Below are experts of layer 3 (counted from 0) of a mixture-of-experts language model. Rows are named router (the router's row for the expert), up (a neuron's input weights, with its number), down (a neuron's output weights, with its number) and show model dimensions 0-127. Each number is 128 + 24 x the weight over its row's rms, rounded and kept within 0 to 255. Numbers have three digits each.
After each expert's rows: a language model's description of what the expert responds to. This comes from a sample of Wikipedia text that the model never trained on.

# expert 14
router:150108145098058145123120148121131115108110104123132137163078123158092106139158152143155112113126146147136110074117121071112125127128149124125145115151151115125094127078129123120155122129089105137142142111151078113150118156109147100161148131067163117115145111099105140161175159165122102146149153091135127105089104102142132146124175108132116137142125187094116132144123094114146128130118
up0:148090171148124136108156105158047102150120100109124116122101098129075104114117127159114131163134129106092162119126144127092114083129175152146161121062161111154173094150120127117107131115148118121160127126138139169157103119111092104129133129129154130127116159130077141120125144133128149116137117132085128121108073114119137154128135075093130129104137166139141143132127115165128126145147
down0:107127089114112144157161131073124145131114189117081156149163126121187072110176161091152113109145153146118111117152113115168148124139122151101098112170072139102130152129128107116136123102145131113148155111146122094122113140134158125090124129162144130127106144156084134140139151126135122087141148131162126152131117118114150167153114160131150084113134121138143137097109158101162108096134
It responds to: Endings of personal and place names such as ad, son, ard, ton, ford, shire, as in Mar-ad-ona, Will-ard, Walwor-th.

# expert 20
router:134130129141068157140116158080102090110125080110105159158094171120116087158113153160130152119096090135136113101107138077114128144091133154154117162144126105136157126130143122085120145081108091148088126091139132103164119141129109126145130140099128102119152139117138165158153108142100133130174162107161153136101117154112139100141137122107156128100122142123176151110121096116126113135086
up0:168079148149108106100147114136173130152118126105111137176176121155104120090141116141132097116116149112145161150169132176117088122145163147106147088156118177091149135144087091147100152147152130124136119117161102118114149154151105111149115140136102098157101168105096147129094110122117173162132139131083114149140113135104142129129129122155085157123125113120113168136118148108111091103130
down0:158108115137132119117099175126099167131131136143120119091093110109105127108103169103089144111105137155104131103121108135094070143138131116148063132114171135139094124132143168160106118152125132109124094133119129177103150113115094130126093099117149135104125103098135102135120113104155139117138141129187114170081135154138097121172180134113095135177154122134123118163146154140121095123132
It responds to: First capitalized piece of a proper name after a title or preposition, e.g. Ja|yne, Ga|o, El|am, K|orçë.

# expert 1
router:128119147145087120120115104117160137108072080131094129118092146164136124115165141149159160108099112175132106130096151112091143144138135162126106138172135116168113118112125131119133139104087098113108133086129084078110140131146129088123132147107141098122157101139109149120154141154120089133110148115135106116126135128103147129140178080148169102115163150137172159117082150153104155149105
up0:162113136135124156130134092147113138135113098096135115092160080097144147153086123112162159144122106125135150126140148108084140118140145144183154165132159110088118127122079111155125166130120151134135107104123139119166072127163160178088163104083147148071133165120141107099106158121147146147134170103095125128133112124132147121121096139113133126096101128084157122114126133145141154116128
down0:141163106127146153122153099113115118117164153123118118125141131129087151149130180103093138144142129141168140134089109182153120144162106137129128114141124113178170139107083126114103113110147116120164165151125138091138132136158090107116101161085094130107162162147100108102108188124165133091139117092092104119146109129126188108122174099098130139095103120120145130108133135123127113128153
It responds to: Common nouns and word pieces after articles, like company, part, country, pro, University, plus the ter inside material.

# expert 2
router:148112168113120107108168102115103130119110122093108169180149132112121124123102135150136142137115144108114089101102140121093137153117124153146173159149148086111104094154132093104167144119104116138131132128125132090158117155102116067144109182084146143125137117102146137125170102147103080130188158099171093141133124111122153099105131133110160124082118152145125142136150137127133093138132
up0:115163160126096090129094115093127103141139141115138118153125125133137154147119136164127129131127157130107151118103125126115136139125107160166113155096106116152091138107149118137119119089140126142100129174075143120142109109127145135125089099134153124064114096125138137136154122092102124128141126124144143097144119101086153115103079160081098168139138124083213091136111091088116156144119
down0:126145094106088116129139108131135097133082142103108120144125117174150127120140098121112130135141133159143140147097096104147091089141119182163122052146134139119119103087111122148158103107166139122164161109158108148133138135124114133104171099097173156120080138144077130188091142147102133130135133147102135128135112136154097160122097123141097112135152112123123157111140156148160137099127
It responds to: Word pieces just after a capital initial in proper names and titles, such as S-out-h, M-ult-iCam, E-vent, Id-lib.

# expert 38
router:153124150094069163127151127095150115135070112094151159163135132165111110122126115134131136116161126083117100095139145103113108124105164142179166148108100129114121084138114115159128138128105093157116108112101070128144123176151083094172132152109142139142171125115150150160137110166071138132140140111112126147133145106124148122115124148112119129137164146105141101169113125108148109148133
up3:117139171167171113153172101084111093114130113099128115115171143141095164120148133105102142127156120106159154114163164124096118142110131122144097122111123097102166136136196098125112109134094134104166122117130119119124154148122131092151148123128139135119148140119090094112131149100105058125132109153123165133119153119113179136090121151157163144123107115130129121123144144140174099143081
down3:145112131131128163131155124124135185171137140164134156149084108125128109162068122141138157124168124093133132153112127144170162128126105113154125138149134139130143151141116099092140170148115132155139158085162086120153128156105133158117132143129107150112122121110140122125129142095125150151119118153063129131134104161100134116136154122116092088131158118131054161138172133170108145173117
It responds to: Middle pieces of common lowercase words before suffixes like ed or ing, such as refra-in, backf-ir-ed, pur-ch-ased, bub-b-le.

# expert 24
router:151141142136071165132146154098113084100137118097092191144105167132135107127120153131144166128129075170117122122084149113073156137099130141143130169165143125129136108104149100111133142100133104121117138122104140115162114115126116104140149130123147119081150138116129157163130099136110115163175132105166153166139106149126161120137143118124149089084167125116162140136119086114088126131115
up3:147102130148131086116093147138107114142099148095117163110106122102150132147102119156117187168169139126098117153102128191148110149103127131133092098139151099109125105137111097140132136126122115140107135124109126100151166160103099137098137140099153169186064120131117115123148112096138119170079121134114125138122133146116176139132145132151160155105135156130123114145166139101133145123067
down3:117135158170102093115111106119101084147181175118158131071127136123150147093150097163113116145164141159164168156164137121123151130092163120113096174154145132153152097125149176168147121160114141117127099119130157111132112110125124158121107113153133110156158147152118103086091131121112120125112132105139123120105137102123098097137086135128172154161113127157170117119147124115105152125121
It responds to: Opening piece of a split word, mostly lowercase nouns after the or of, e.g. p|ieces, ma|mmals, po|ssession, P|rague.

# expert 39
router:128158170141084128134144107122127140127106118123093141134082126167091118123123176114178166128090096149126110096066151116102096172124121139111125147128102118145154125120110078111130152130150109184117165109117113098103107135128139112119119109130135106104156084116124141183141098108060118155166126113125126118141113113135147121149135109103143104153121174128144114147094126140078130120125
up0:164116145149143136128132129134087075140133140084098173091122126117062106119092102167183118123113097150102088128129116102118131140114114127117143121086147128132132125124134133127116088120136123123160118116124193152091133128129155101123074093149124125093074113115123152140139117118138149135119147116110154123151120128078149109124137102122118125176162068104119164084149141127131152132124
down0:112175117157160137137141131087118106131086160111106069130100138151136144118080116147157105064120122166149152155126123171165165099131127116141123131137114167075108141111080101126138145125142119126130106125141123134173121164121125144117098144145139157142154123162165167157088114151146120094142137138143144151134159100117119107134142146138105137103120146142132129104112090117169089119177
It responds to: Word starts or pieces right after the, a, an, his, like x in anxious, cl, family, species, Canada.